Experts of a small language model.
Size: 13 layers, vocabulary 32623.
Training: a variant of Muon for the experts, 733M tokens, 7861 steps.
Below are experts of layer 6 (counted from 0) of a mixture-of-experts language model. Rows are named router (the router's row for the expert), gate (a neuron's input weights, with its number), up (a neuron's input weights, with its number), down (a neuron's output weights, with its number) and show model dimensions 480-511. Each number is 128 + 24 x the weight over its row's rms, rounded and kept within 0 to 255. Numbers have three digits each.
After each expert's rows: a language model's description of what the expert responds to; "gets" lists some tokens that make up at least twice as much of what it gets as of all text. This comes from a sample of Wikipedia text that the model never trained on. Tokens count by the router's weight.

# expert 53
router:133134131147136115138137143120129105105140134090105162178161167134142120135177176108164137171107
gate0:120120108154092143117116152185082116096119112117133123126146172122109135143121118106112157101084
up0:125138134147145162129146145129138105115128149152148115166122146124074165118112137097123111155089
down0:129125135115102148089118091130121136082181133116133123104141156137126133152142130136101125119095
gate1:122152137175115173112135157167146155117141129097129154124144132128148147144132125138086147123118
up1:161078120171153116123150098115123132151107205191109127122125155099105146102108108144137093128154
down1:143079130121100130155157104137071148139126132145138149087108087106137102159143148123122137133123
gate2:192143121144119072162119155117137146060133161131131125125097179134175140140131105119100111139104
up2:113163129100114102147119119136088110139058176168111118145111146133134104136154126094117136134095
down2:096129132127151117132115101158140104103142117119101143158150133169112096138157141138121160191116
gate3:126157103160150089154131139163112162157119141131144159088147124109131146094131135115119129102103
up3:111108121146133183125128132144138122102140133134134158124102132156099094140120104111126111143123
down3:135137133129134130118120157114092115129113186128131123159146128123095101171169132102128106133112
gate4:144105090118095136116120108094125109095133129096142137107139103110114124127156103077135108107138
up4:115156171168150114106175092103142092142134139170117094164125133111119109142108143123140135134129
down4:122137143138088114155142106127102145118118137116160126142142147111116146161147104134154084159111
gate5:119099099159105122144123148177117101097147099153141153135104113127149127111088126137083188158113
up5:141116117130134127119158129176153113131147117153139162118137110109154122161111117108105190189112
down5:165166162156112176115149119123133128146143125106134119139123132169143194093096172162157135124134
gate6:097113103123119128164123145125082117145130145139136116146138149101136145100105095150094140117106
up6:183122098149104158121110112145114141129129095114118121131152091094171123076131102113112136109048
down6:113096175136127166112108176152133110142142166085122127113108122133130113130078094132075120097096
gate7:152160165117124115103123116164115095094106135099113154129137159126139106111130147132151121115109
up7:128166142124119106132138092143150065102136132105123131157162150155105184143147183154131111142103
down7:160108142109135095134085118111127165125105127107115137153098091121172123067134131118114134208161
gate8:126119127101139156113174136079123126126125112109144130179113133108152116141159124144109132102130
up8:094166163179141161169083128113125158118121131117089104081128097166139110136116100143141142106171
down8:116144128119113140168112135146090150137134129154123152099150133115133160147140102136107135138110
It responds to: First names like David, John, Victor at the start of table cells in election results, plus verbs after a character name in plots.
gets: "| ", "-", " ", "″", "de ", "John "

# expert 32
router:122115145132119144128107139092134137101120139124110123116122124065104174142122110078123128125167
gate0:161115129141119126112128102150130140129149138179148127106129164098131150128156174121114109124186
up0:116145103126130147139139132103124117140151140119115142146102108144105108128112107118155161139092
down0:136131140143164142128187092138144141135125151141090112149111150108130146130116140136156133160155
gate1:133131084117143103183127142123155136106142111132170146124124166096113163134087185066124153098117
up1:112146158107132137111123152105126145116109101142131069149075140140142130121119126098128108125124
down1:178125101129160125114145080172153120132124131120135142128118139135150106094175131124135142077112
gate2:138081130130122114187111161120075114147122152160122169108117145093141102112142110091102123089139
up2:143141112106130118105152131084156168144161109120134095164133123149119110120100148126157145159140
down2:115116143131155100141099117156138137111136098110125146117147139152123105133107130174138154111118
gate3:101099117146085120093162130110119109115155144109089162134175114136153102080105091088137156135149
up3:124124164128162190158114139128118122144145132127117136110078154148117131141123164130161084103094
down3:133127122140152178146093144109176154145134132106115130103121119132137107123122137164120154152106
gate4:119103109150143132173096104139083149110101136116134133128096151124158122133148098115083122121160
up4:132106106141120130106129150192155176154154124107098101106136119163089128119132129115119107122134
down4:174094088175101113081147161126133145129143148150126116098133123073132138136092141082141118133093
gate5:116146117160129093118160122128133105128129161123140095132103137096135120089146108101145173140145
up5:106170167145154116143171127136137129147133129094126117122152220130156143101133126138149150119153
down5:148133152086157174149150148137115162111102141121109137146113136100101120124134136134143134114120
gate6:138113177206117132141135152149119131141112090140117140109123128101147126162112136106112119129152
up6:152138128178130131129085114121155137129098054161137149089110123092166153105109122112114100142128
down6:160127149134121156104119124112102101114152151129089110143105067163171106108110112119113141117159
gate7:123097130081139115145093134126127102110112150114066125140104164109108116136155113145143104119137
up7:169153097156167090121187085124129131119103115150143138187160135122130133096144112150169132123110
down7:148131162191103138182136154149126157153105132160162110112127126119077143079084169153104132153138
gate8:139098124108121149152163137123130144159098180132126130124161151165161169109135129101143110137109
up8:165064117090125143133145122112169132078161111126132149173140100157172114121107141152122080100139
down8:114163102114125132159105128077158088066141111157161151148141120152127077126109085148082088091170
It responds to: Verbs describing what organizations do (founded, operated, provide, designs), taxonomy terms like Animalia, and pipes or line breaks in sports tables.
gets: "|", "\n", "to ", "of ", "in ", "for "

# expert 46
router:133134109142093111128157136146091100089112138121075146121153184074149129137102108143079108105142
gate0:153094156073120117116152112142126085068128144120119142087194146147099119119085113139091175112155
up0:123150122160136118157126117115126153184102101109104150135114120116125102122169144119125078156118
down0:080101089122150158138099131105125140186144115158129080119160141149124142126130124080166145134109
gate1:120129149123147117150154144094121133132093165184106093143176146089114130126117128141088145104131
up1:153129124146084120125161105162151143169172086091143132110091093142126122140110138113149158180104
down1:136108131150113133086144129127123155146127092126114111105118123102118122173119130154115137130104
gate2:139140085155141068125122124144096145120101131152130150084149080140095111113109067165099132128122
up2:108142152140111138137106114152115142127095112137114143140135113111120145107073120147080105153127
down2:080138133140112097131115141166133134126130110154117111151108176154151097122143096128134113129150
gate3:152116106126125100154143131095140143098153137107095124126139121144097117159146100142127128134146
up3:099130124118157110115132128160118106108148110118164119135141168130164151107141118070144113154099
down3:144124119143121122115129109135153157166147050128111112137152114159101123141085124118115160124156
gate4:142140109136155125163121158109153093094126126110126116143100132142096119142161089132064113073116
up4:120118110126109099154140083108156137114087169113107135147099133141064117162120087093120122106122
down4:110128114118112133203089134124128143133107110073088124077115091157124143120138134147141145144128
gate5:082149111133107105111080158098132124078114132127101119132097122132099136180107125098130098135129
up5:131105162093151126138209156125179112130097139093135138149128110134135155140102134172085176106180
down5:142093141092122150180122135120144136123159119150109148099102100114164080146115124131139100087130
gate6:129092081112157120110149126145105116116113104143125162082188108114123111135096129104128120147078
up6:125123142180121112170135143133143124127148141131145130132111160141125097143095093124109113118119
down6:088137154175137100161095139131149172127093127115109155076126129100097150153160131132117141137102
gate7:144125099135143119133122120143074147110123140091123164095116120143097166097124074110147129066063
up7:119106130152132139087085130150105145098134124091096156097107147089124145152126094115118155089085
down7:138145112121176141099149148128090101083158124120140154156128113123102144106144110158155135122142
gate8:122093139116140107099104123140155155109103170091068149153114194100133094114115109111116122114137
up8:119117134107155166115096128170134159137149164134082127130101179157166083146123100139116112131142
down8:131141138119124113131143142134099124158123138132090148128159103133116123083148107141104123103144
It responds to: Dash bullets opening infobox and stats list lines like Capacity, Owner, Grades, plus table cell separators and connectives such as addition, or.
gets: "| ", "- ", "and ", "to ", "–", "for "

# expert 13
router:111122146178164105136203132134152078118141136074110165091132118105149108130131115106125124100092
gate0:101145100128137112118123140100121103095145124165150119116110169098148136110098101122107155144075
up0:126096129132137159125110123126122101096199128124142143113118147100128107120158093104115164147094
down0:130117135159154134112157131145115148105125102131170142152099123117167118102097116140099134118116
gate1:115110121132160087139150137140128145135135127118130130149144123099179139132143113158153092120096
up1:170169154126121166136147152108102144120098120113171075109062126129083141132131169092111187163144
down1:103112098145126116138105108154158126154164139134120137146184127139062104105116111107097129141102
gate2:170160122132112132122114089130156146153113117149096096205100144108112105103143149148115156123120
up2:139096092139156118163137110112100113139126143118116131125140120119111102123124091123108119158149
down2:125105113129137138109125137142130128146176120164091145146158131082094143135118124110146140159105
gate3:136148170112176114140147135111135185132128090118095122109173116093099109115118132122084162123085
up3:112113119110145135159139127114124132136112119068161184151121105085130145146139120109127118107123
down3:123142170130158117156122113127095159074141142099111151146119126119109140179092065119170121139167
gate4:115111105117151115129148131133101102131149117127165167152175108122103168078136168137134133148111
up4:119146159110118169110168122135137120111116108140194164105151125123131138073154107135119157109098
down4:168121143095140139140133156106114124121140088137111171134085158137102158156139157150162154092171
gate5:167103136131169131138133106114145141152152127144092098132093159114132128139087092133139132105129
up5:183105149134123144147153139089169134160138072111089133127120131127098116096091128126117149127129
down5:156135136105133110118129113116142122188147158163119127179125127164126143123104102083152105120135
gate6:142123146080132110143130136104108119095135135100126117115115177142154157156086138111128097116163
up6:094131153134078168127103116124085135151166141155101152161153091120110076171154099110095142119178
down6:115141118116126138142142105123137130080129144128137160139143143109129087063112152144098117095145
gate7:143165125139098112122129107136108167111151135084124121122149155105155172118103086095133116102114
up7:133089143137129134137135131073134162149084095148143126130110144087099135132116189176127122139111
down7:112185148128074136133132103117144142108090128114086133159193106157145127169130102157131086117126
gate8:147144090099142132115115149117150112122113130068130160112132114156151111108138160146154122120121
up8:106120166161089145168133104131131138132152102100147131130142116089095133144141104124092129132150
down8:115134103103127140171133108087109124101164107097129093100139098151131114114135126117163135163120
It responds to: Pieces of names, URLs, infobox values and table cells, such as the dot in website addresses, middle initials, and the word born.
gets: "| ", ".", " ", "(", ") ", "-"

# expert 49
router:123116087134128099122132155132127176089119136083173157110155153139126107094137116108157073146135
gate0:115105124087096130123139091102132132146140154121139112120111135093126151138112172125093126128106
up0:139117119080101126126157100149138137117130113117155133155159152117162144154135158150092100113141
down0:122175172120110086086102127122122141139115165131152108151116105124095172097147132137100115107143
gate1:114175148114119136092164136099166119139169124097153117120112125098096148147101136138165090149114
up1:132093153117154122128101115112139138137125135141118145164101072072123133114154141124115101118134
down1:099100125090147094112133120121104119092117139105130166168111111149155169110122128111127132168165
gate2:129156155184137067163107098077156118083175158101124148127167136098133121137132153146113131150142
up2:166118127098136158095115132153104137149098109135153112145138141153089101130137122116136121112124
down2:143091142156132137131122126179118164128149139139149144124075126120147137103086128119112130121168
gate3:110131147140133146120107174134115155116155136162151127133152137119102162132132144119155092110123
up3:160141117098139141126131103148096124119115156109120121102150148102114102118097112145178103108123
down3:183128123136133144084112116138139147114147120111123116187148143139095119119128085087180185119090
gate4:140147133137078146164117123144090114137124065149183154163111119141140145082149119126104116138111
up4:153124109134125124166108140136107145136080129141162119155121125149137106061151072185117117181110
down4:127149098138148126118121141110139097113110139101138118085168165101148154119143136186139117125173
gate5:149119139118120096149145096140140086126075135129168080170135096126136082115136138104144118169114
up5:092163122156145121110116086107075163142152096148107137105104154146121119090138168094135119091123
down5:115139138116110086140103105143111102151196107091100134121107182167152118108123089088136145074115
gate6:143132124108133145138133174094143129118160111091164087119120116119091153164127147132127108103128
up6:091091111094126136146139173152100130109158104139112120130142167146148110158143187165109118159102
down6:183103133126143126143135146111124109150153151100136133161116176148117157119128092168154143148131
gate7:150106131167117112122130146140130126111145142085145145102143108142134075120137102113125095210099
up7:138133132124130114125139094107102152124124142108131160169115156117159125114157132096166128096108
down7:129137115121153170102177146132140107138151153139125125109148132163134130148142138158109131180130
gate8:155104089123132147175104121101115143114132154129142134148122148158149116084105140086130157073151
up8:157149162126118145087115120150116156100158136126096137138169133126121131126102133166093168097136
down8:132132101111158101147142117101162104156131089135107138123156126158146109146140161087122173097112
It responds to: First word or word piece of a new line, heading or list item, such as Professional ratings, === headings, Track, Some.
gets: "- ", "\"", "The ", "==", ".", "\n\n"

# expert 37
router:150127125111159109114129160115119159151146110113101126131151104121091102162092105089123140158110
gate0:121167154126151179115123124120165137120120113110131113132132118084125109135111133152102130110129
up0:107175151127110149133129147119144150125146140141135073143128117120144103091112130125112125083079
down0:102130099135147105108121123132116147121125071082137088111117134123146113143120155130132113131126
gate1:118111112088095117147112128153135135164117085142110156138131161130108178172142167097102127126128
up1:100129123131103156115176131157150104134162091094163115153158171139178116098142076146178137116096
down1:161112084130137125107143146130116110172099146088135128097130107105107140159142082144142143167121
gate2:179111134129153128113109113096159151112114096134119144138093136144118167141130133101132122123120
up2:173108141145141138108156109127132134140101106142135116123116140129110172157137142099123120127133
down2:145130128119104143090108108154170137131102116131115128150135102095103131123136131099124095148133
gate3:138085115144116116126146125147156092140100165148132119146141181115113184139119114135093133122124
up3:109158129142192156150147137166084110098132081075086104140112133132127103119117155114148082132112
down3:163137099134152127137117143130152140117145105074112119131119143110143137152153136129090147163119
gate4:136138112138093155128143078137144127138104138107152106169152140131111101131094133096107097089138
up4:141130162140180122114082140098077146090141151128093100129116147118123137123161138119114121189104
down4:135103144091150171128142126150097119070143143113150151175108114113116139148126127163114132145106
gate5:125137103160148143189108160127104128174150095095104132129118126124096119094133112104081136124129
up5:111107109121148141109146116099119146077123164122104101163141135121132086141112133148140165100126
down5:142146123100137112117109115126109154107147159116144112145135136121149119147085138163143121111193
gate6:099119077128149133159155129105123105116105128120132096104093145146110130135120100146094119133133
up6:151178173130140114160095107076149150132158131097106082103139087125138125071130115119154149119093
down6:164115125090129131142120136125110122134113112138120098099126124099103132123151107151161138125136
gate7:130127168108153112099114120087146102171155144120147152126117148105115115048137146122092128122129
up7:109133113170097119159131129120105124117095139136120100129132112130151124175099128100137133115113
down7:073110141098092181092130159077110123159155124106101137117103110120128146105117117112170124047100
gate8:124112166135138126118159135097125102151083120098115103161086118104109156102142062097099138134130
up8:081144098067122103142121107128062132125121141079143102137151168156177082112098123146131159113103
down8:133114090104137119126158113163114110166144093138141087109172098092086132104169112137077102127110
It responds to: Quantities and past-tense reporting verbs in factual prose, such as million, 000, %, awarded, aired, opened, published.
gets: ". ", "was ", ") ", "|", " ", "201"

# expert 31
router:161111111125144117116122133118129146097137102135157138146135156093120176121133132110129116125090
gate0:138100135115188133143116120097132134156113154113129137103140119126078102126133121100094145167149
up0:141111162133160127130090102119131142125128124142133118111138127136084111150160096090102116139164
down0:117151161147145157149090125117132102136106144157139121147122102135129123149129160151151168156148
gate1:139093119124119145109134150170135132069169112098116121163165131139115174123093115092122132123121
up1:129152142138146086152157127122162120163079159143122133095093170113140084121160161122123116131113
down1:138152129139147105114108125134156137139163157155124130127166166143134170099100164139117107093104
gate2:115100101142098103131100163123119133126105153117139102140136085153151135111111138157080112141116
up2:127100065132142144160109121123116167118143115075144151111150124127180156119119144137145130175115
down2:147113097105163152134109127179115171148122172125116152136129114154127126090161138121146101125132
gate3:155139136093151116120115104079104116152119098150141155156117125118114144115161092156122172134082
up3:143133143105140114128076112110106118182064122108146124127089106164100103100160109127111123122129
down3:128116162064150121117118140127105126143084120145103152120141092159149094101156131134135116126133
gate4:133097105117156154123134131149117171135132159119100126108143088109108118154117117108139096126117
up4:116150115125132144140169156109099142126098126133148146110116160100154140141134148089174094131125
down4:121157130156127154151141133089125162150118131100110132115116115127164116139158113125118143164116
gate5:139131139144129149147088132143171104112111155163112153104163123104099136122114162148134100129149
up5:104098136143126108176127140079095139116135119132114139106134122139146119141135103127106131084138
down5:068143150107129104127179180103142146143146106094080054144098117118124152098122089134131161140146
gate6:160092109128107091172143150115048137129113148090118113132106169166134166132159105065108054183121
up6:149149115133111149094127120130144153135084147148154160148146099091112088114072142172120088106120
down6:137187114155144150166152099103102146093143106113141142163111123129096157159126162109140148129127
gate7:113104128096132135146107138118120140111134146120129128151120098137130140136126098129141142107124
up7:087127133127147124143143133127114144153103098095093101125123175135129109137116146129127161122102
down7:133126131133111107185128149113114097147088097126122146113127126132119133125116133144086078142125
gate8:147105131146123129195094170093080175105129085122171170140124143127128148148108144118075139161132
up8:132120148146097143147121171097148097140116108180129127108117140105104133133087141113066121144124
down8:096129149115088107141101125109114157121146100159158121116098138120178166071116139135112101095163
It responds to: Articles and determiners like the, a, this, every, plus adjectives and hyphens inside noun phrases such as new, first, Indianapolis-based.
gets: "the ", "a ", "-", "The ", "an ", "new "

# expert 47
router:118125130119156133109171155091098150130116124051120166100175121102113169093083100138094086133114
gate0:134146173139117117127150143121131138110140152116088120102090124108141137115104147054101153117112
up0:111138129129154136111116122109116125117121123166181143138124148147106162185152100159155118152121
down0:096097104132131112116087150078127113110119120146096140108128164133103117109148118127168130117112
gate1:107145162176148138144136126099099127156112176128134137148139139150163140147109150092123125075116
up1:179138128133125092123098155164169116103134082111121079156109119126094109132141164149122127110137
down1:158132115083096130127133117095080151110125133122105170127104122112122115113104134153061133135161
gate2:127152130173180152142142120163107163098127090058137136115156150127083159144124143084098137116110
up2:144175121164170155117163166134108145109119094137112133124166170115087158187111112108070134104108
down2:108122159119115154081176139143120103117048148136097123078125098123120167090137125132101150105186
gate3:176111104146127106123122131140075122123098126097130108138151135123132143188121087131135120126143
up3:143107120134141124077138119129117156131116102075145123154159139126111125129111082099089131128105
down3:138113099129117127141142124119161112121131138110151106093146107142132098130151154144134145118112
gate4:159154108152117129133094117125057109104130128138154119140142095124162127107088114126145094178151
up4:137151084156154126139121126117118115111142166101145125105138088145151089123145120127155153102130
down4:130112118093128129152128090161112137146149147070120159108109134150143144120095092097142087108112
gate5:136098109109127117117141147136158170165109126129108157117112127105146134119139109160166114111094
up5:152135147159081109124128166115104131107130126100119105104127120115159109099143152080156147126113
down5:126126133122126122140182080096110114142145143114145127097139142100130142134145102142136120092131
gate6:127138097158122152124120152107094146118110113087095140074144082140105112112119083134125104096088
up6:136124127128118136137096155107075132094059096110147136150165119090134140163108094117131131120141
down6:127104143153160069099154148124093160145120085112138124125155127143132132101133131101125123183124
gate7:147110109128068160164166161122124117157132170075150134113162122152169089122098124104104146134126
up7:131102124113142115136123094124130100125138102159168137095125116080124119126195141122126132113124
down7:141125106145139130114165101110066136112120113162126140104121153094101108133155157132132121187112
gate8:135094108156133093165135111139140112134125132114135127154191149147157113080123146143140120148094
up8:157159097130142100135131080106142104142104106124151099134111140155101102103134138144149149124128
down8:092178133182098111122098097156137082128089135185136106096106092151143104153172136158110135118095
It responds to: Conjunctions, prepositions and adverbs in running prose such as and, but, often, usually, at, plus line breaks and bullets in infobox lists.
gets: "and ", ", ", "to ", "is ", "in ", "was "

# expert 62
router:135108121163154115154097153131117160133131108128125181127170114125105163114083104117108106099136
gate0:116102134164155165104133161150161123095142145116139171152184091152130142119147123134124139108125
up0:143129141142158152097126109106134108118164146132174167158166119171135098138091094108127151105124
down0:127147129123104125086064150132133105091159105150124146132196098137128101107099148109144130163139
gate1:151105125158120149202144100120124092125131161097144140169163142122148138166100154127118150116133
up1:112133157136095162172134125125133111118160097126147161136155121113148157143103171141074129136132
down1:155157119147164110131080117156136087137179150188110118149153117151131144110120103145150154146112
gate2:125113156175162142082118128132106130170071112103132156093143133116131110099119138154077134062139
up2:156122141136146173102100138137101121145119099123099169099114121125148141128121133141117103057167
down2:128135151176094196119115116127116075115114135143145152189127124143113114092136134149158161119121
gate3:165153144144150099099093100091158131165148114131120117102113123193127140116108151108127125080110
up3:135109194077143134158092164146150150127133121146115134127128147087142163176124130169120163157107
down3:055082170135121088076089126160104137131113127114133125137161120149112107137134089137118098118114
gate4:142149138153139159116152129114077162154086137129146136125097131129149146149149124076106117100134
up4:111112140110131118172110121145146092107113109122148199122107069102118102124140147175135146143125
down4:122111152123157150121165128163136117080105127146095130095101124153079098119091148145124119145115
gate5:191104171113093147120142148141125138106130132170056163130117128115127152098107117142116095139106
up5:184118121140080159118120070184126105146094083143128151080118106114094140090117136134106111145137
down5:098122122130127094123133138089103124184127138129130086133142163148139178133154119151148158127084
gate6:137132120109112129161109152132100152118130115151152111184168091094128112146122112097121086107170
up6:111110114154129125161126108086129131166128153129182066129113102151148136126124139122131161073157
down6:155129156093130137128155134087149173107144132150123107116161136109110145121176132105106133123110
gate7:124154135160128093151154096117147138116102131079109127142151131118170145097159071100141110077132
up7:110116159139102151114186144159132162141154151055077149119141154114106151124145124134125109143131
down7:116121116099155143130098168143120166101111164138137183065130104097117121079174127061108138127130
gate8:114114113095089134117130153101107135109118130126118101134171156106103117114106080094133127144127
up8:109143119114138158141141115130145125059144104163101111105104120094100158129145183164088130141123
down8:122137129126141133153140162130136171065139160128100141123125173105141126121104132138149128145142
It responds to: Line breaks, semicolons and commas separating list items, headings and table header words (See, Candidate, ±%, Pld), plus conjunctions and, or.
gets: "and ", "\n", "; ", "See ", "==", "or "

# expert 33
router:118099113146158130179099128090115089135143126108099157147117128124119176135115096127135101163106
gate0:136100152179180107134153123156112113092166157119088118112104100128133137098121070094113149092129
up0:153154124099092121178091129174127115181150094158171135098112084098156121130103132175113125139127
down0:122111146164104142082117113140117157143091143149106179136096123159154175126117128129109084151115
gate1:120139163182120146113171169138079131154108142124108154107086128095107135085169088077128134108132
up1:092099133119083064101076069111127104138143126179155089093160085128133120136062134124106177116103
down1:110135108136156147148166172060139120079141161100121125139091167095127137103123135073116134115127
gate2:120128103131099131114160113116140096078128179090137169142089121137122117135131140106147080127133
up2:124116139136140116127133142175090120112125111140179131119069140111129141097149125094141084127085
down2:110119103163127106114099145151150185103117183128135120133138106090091137136154135103162135139133
gate3:112145109142112091149168119137123097138113099153108165182149113118112125159111102129129100128160
up3:130138157171115110112067109099115152152121132091136143119121158098136089125127163160100135128139
down3:101138113122126148114126116121142179163125123137136123150115143121102149124122133089113143138164
gate4:140113120122153098118136156142130145116087137101177091137134146140193121087146088160108071118111
up4:092096161133187119136088134112110103132144136084103140127132120181164149136134154129131140166115
down4:098145117139185154109076117083128155139109146127120139124114128174138114146137144132090145106091
gate5:123134089138134146141134105143137124118106141073143130145114111101134144081093104138123124080128
up5:144142173160096122150135125173131115125075110164085138107119136140124143150104133121157113143128
down5:126102136163140134170164118129131119161087163126118126118111154155104180162144107099085119164146
gate6:105107166134135111138132089134089144076116110131089121100147124127174086087134125138112165122097
up6:164146095088109082138098164102157137193108147145128117194097073118130156149105123111089131134117
down6:139129116095126148112117085165146131168148106152121105101169122138122177068106119116122110119084
gate7:125131126115112113162152105121135150124098139133116129129146133159143138168131111171111149149103
up7:153145081114127148171125124141158143105136114153125103154107088133128100147103114153083099147131
down7:084120109097142103137147145116139161134092088093138125144100126110072159156130096140093135132124
gate8:177132115147179174186112129137079122134152115099124145186147119105135100128114110150145148138144
up8:125067122141103107127155106108120104162108132158116122067087194148079160103176120134114113143133
down8:117081126142166174115147164099162175146143127138135098123080136177154133107128125123137138106100
It responds to: Decade digits completing years (201, 198), and is, be, and, commas in census or dating phrases, such as usually, since.
gets: ", ", "is ", "was ", "201", "202", "are "

# expert 9
router:126152111132138111133129152171105128103168082141140120113154142102107141116135123105102138121093
gate0:128159141142079131141113161152150140146118119152109104159130117109136110194126101194120145127124
up0:123161127104142141144141099143129136109147121124147134140091080121082151125149092119156143146145
down0:131122126123132088108095146110139174151073118127129139104165180095099115093128118046144097172101
gate1:132124141123114136167150060116158134112163092111138160117096088114086113124117137072093162124111
up1:124131122123110142153135059138131177109141147077127147124144123120099079119107120094096179098130
down1:106170132144153125131157116126135184152112112124092140128155157132078135113126129136136129092133
gate2:085166148136122147144132118118135186160113102105113088124149144159143143112168121108138105128133
up2:154139141134099107134149154125114129120122183140140191122150134107080098161117130132152151156138
down2:184091110107161114095133112110109101143113179142127129129133133097117120110119118155106125138097
gate3:134127108150066125127119126116139153116152076130124124146137129087164166145143089073112124098150
up3:104125119125112139142096129153146172099162116130114117155139102111127150169143111070116118102134
down3:132105137141102118135133109125123138077109091167119119098108092112131086138146133108135169147142
gate4:107146105130128126140155113151086096102127132084097139147150098123112142101112151129158119114113
up4:131139160136146131155135088140127135153078146094109123097115132155127122135169129098102111165139
down4:167098136120144151112100156093140161161144131159093119113142088171076175111112145150151147155136
gate5:137128122118149142175105177103126157155108108101148142078125146124141113106105132131120143092136
up5:157143135113150168146047118145166111132126125143072096123081123134091124145129136142104107136144
down5:129124099161116142150125109121124154163133125121126152117135132091103145108128130138209105132128
gate6:079104142087135101136163116087128139117118130134133127158146161109130165099151146130091160146092
up6:143096104117087153134145153162167099134128155134155134187107106128146158096117071087135120106152
down6:118119132109131098103139143110083138121167095126139157140166128097160114131124117102179080103132
gate7:108095131083152101139135145143134140186159141118136152126180132104130128115109082121159128152152
up7:124101143130128118148114173105129106112112155151145089143136149103117172121145138148164199126188
down7:119130160100149155124150155151140110141077111153125128133130161145164150131152109128147142154116
gate8:159127082180142102183111110125101159129143132143138173097097112118128152090132126151129120103146
up8:108155168114125148103100143116130083129147112096133140110156160157162147154121146158106143136177
down8:116119152117136152112093137135120128132126177176114134145171168172137150128140114105151100132125
It responds to: Table pipes, commas, periods and parentheses inside institution, company and citation names, such as D.C., Society of, Inc, Press.
gets: "| ", "(", ") ", "'", "-", " "

# expert 44
router:095090097119134116129146161103094169089118138076140153145159116117143137124106122117124115133130
gate0:098128122158177089134152124139163139121126159112168132159161144134174122125061180146129117110097
up0:139098154194147140100176145130135120105142136133118177143134129170113160099102140149139117103160
down0:134175149166143092097135135165120136133099140137107133132122119163105175170102134080198121100137
gate1:123144141125136145176123124099100127121101133159117116093179121102122145161083143114097133065105
up1:107123112137146117125126120145101117078138149122117133127150140146154121103145116170164162119101
down1:156127113114121094143167116142120129096129131138112107115090142150145160176137157102099149147098
gate2:164179149147141116106162163119118107076134091104120118126130122101113151130105147154075117132142
up2:188134142141126107130129132124152145075124152090162086148116137143149125154110110153124095136097
down2:133122145143166123111171120111098154154082161085096111152105109102118120120121092115117110118122
gate3:126101151118091160139110135088123163091118105095118142105077118122149149147124114119127115156091
up3:141125121111141141155137135128129081104123098117110146152111117125124107157130173134116127102144
down3:096140125090117184184120144144100145126156170136115083109098130086111103125158119135127095131167
gate4:121153103136147144104152165086171136094149101082108121142108099148072123101166157136149126118135
up4:132125142141156158159066106121123089194082122164127136113136145148148155110129114158158095109073
down4:090113134108148123134168116147129100173159077102120125155123130047136166144089146105124059107095
gate5:152115149125109139114146126132129135114105129080117100088149116076092117173110110113170097165149
up5:136129136137142111147116151138124138098154141095131146103105132092099124101148143119127141142112
down5:105166109087147143111130134110065119122144121108133084148106074094158129095128101138157144123120
gate6:176169156122127121154131118113115125144125139074136115106135114151123115115129092129102133137175
up6:126125137132154141093110185155109070131149104139135143131148160121150094130168183107100121100153
down6:117099140112141120138095126156134105165116108134107132102096097098135136103112096137152120088116
gate7:115113137100156178156121137135090111131152162121111120144114134085144122139125105124129081102121
up7:121101106125152104120108126159104083145090142165092103103137140142158149117139178170089129104110
down7:104128097151142063089120137136124117120090114137097123157139130146153142125119168118131137121142
gate8:150163076104099128143102097110063134134161112130142107116188135117105159094090101101117088148143
up8:131150064131123127125122103117112132101119102186102106122163151138135124133117173145181110179101
down8:111095116124169095104158144135114104116160145137159129072115105170138141115120138133079138123126
It responds to: Table pipes and column headers (Candidate, Votes, Pld, Role, Title) and function words in biographical sentences about a man.
gets: "| ", "the ", "a ", "in ", "as ", "to "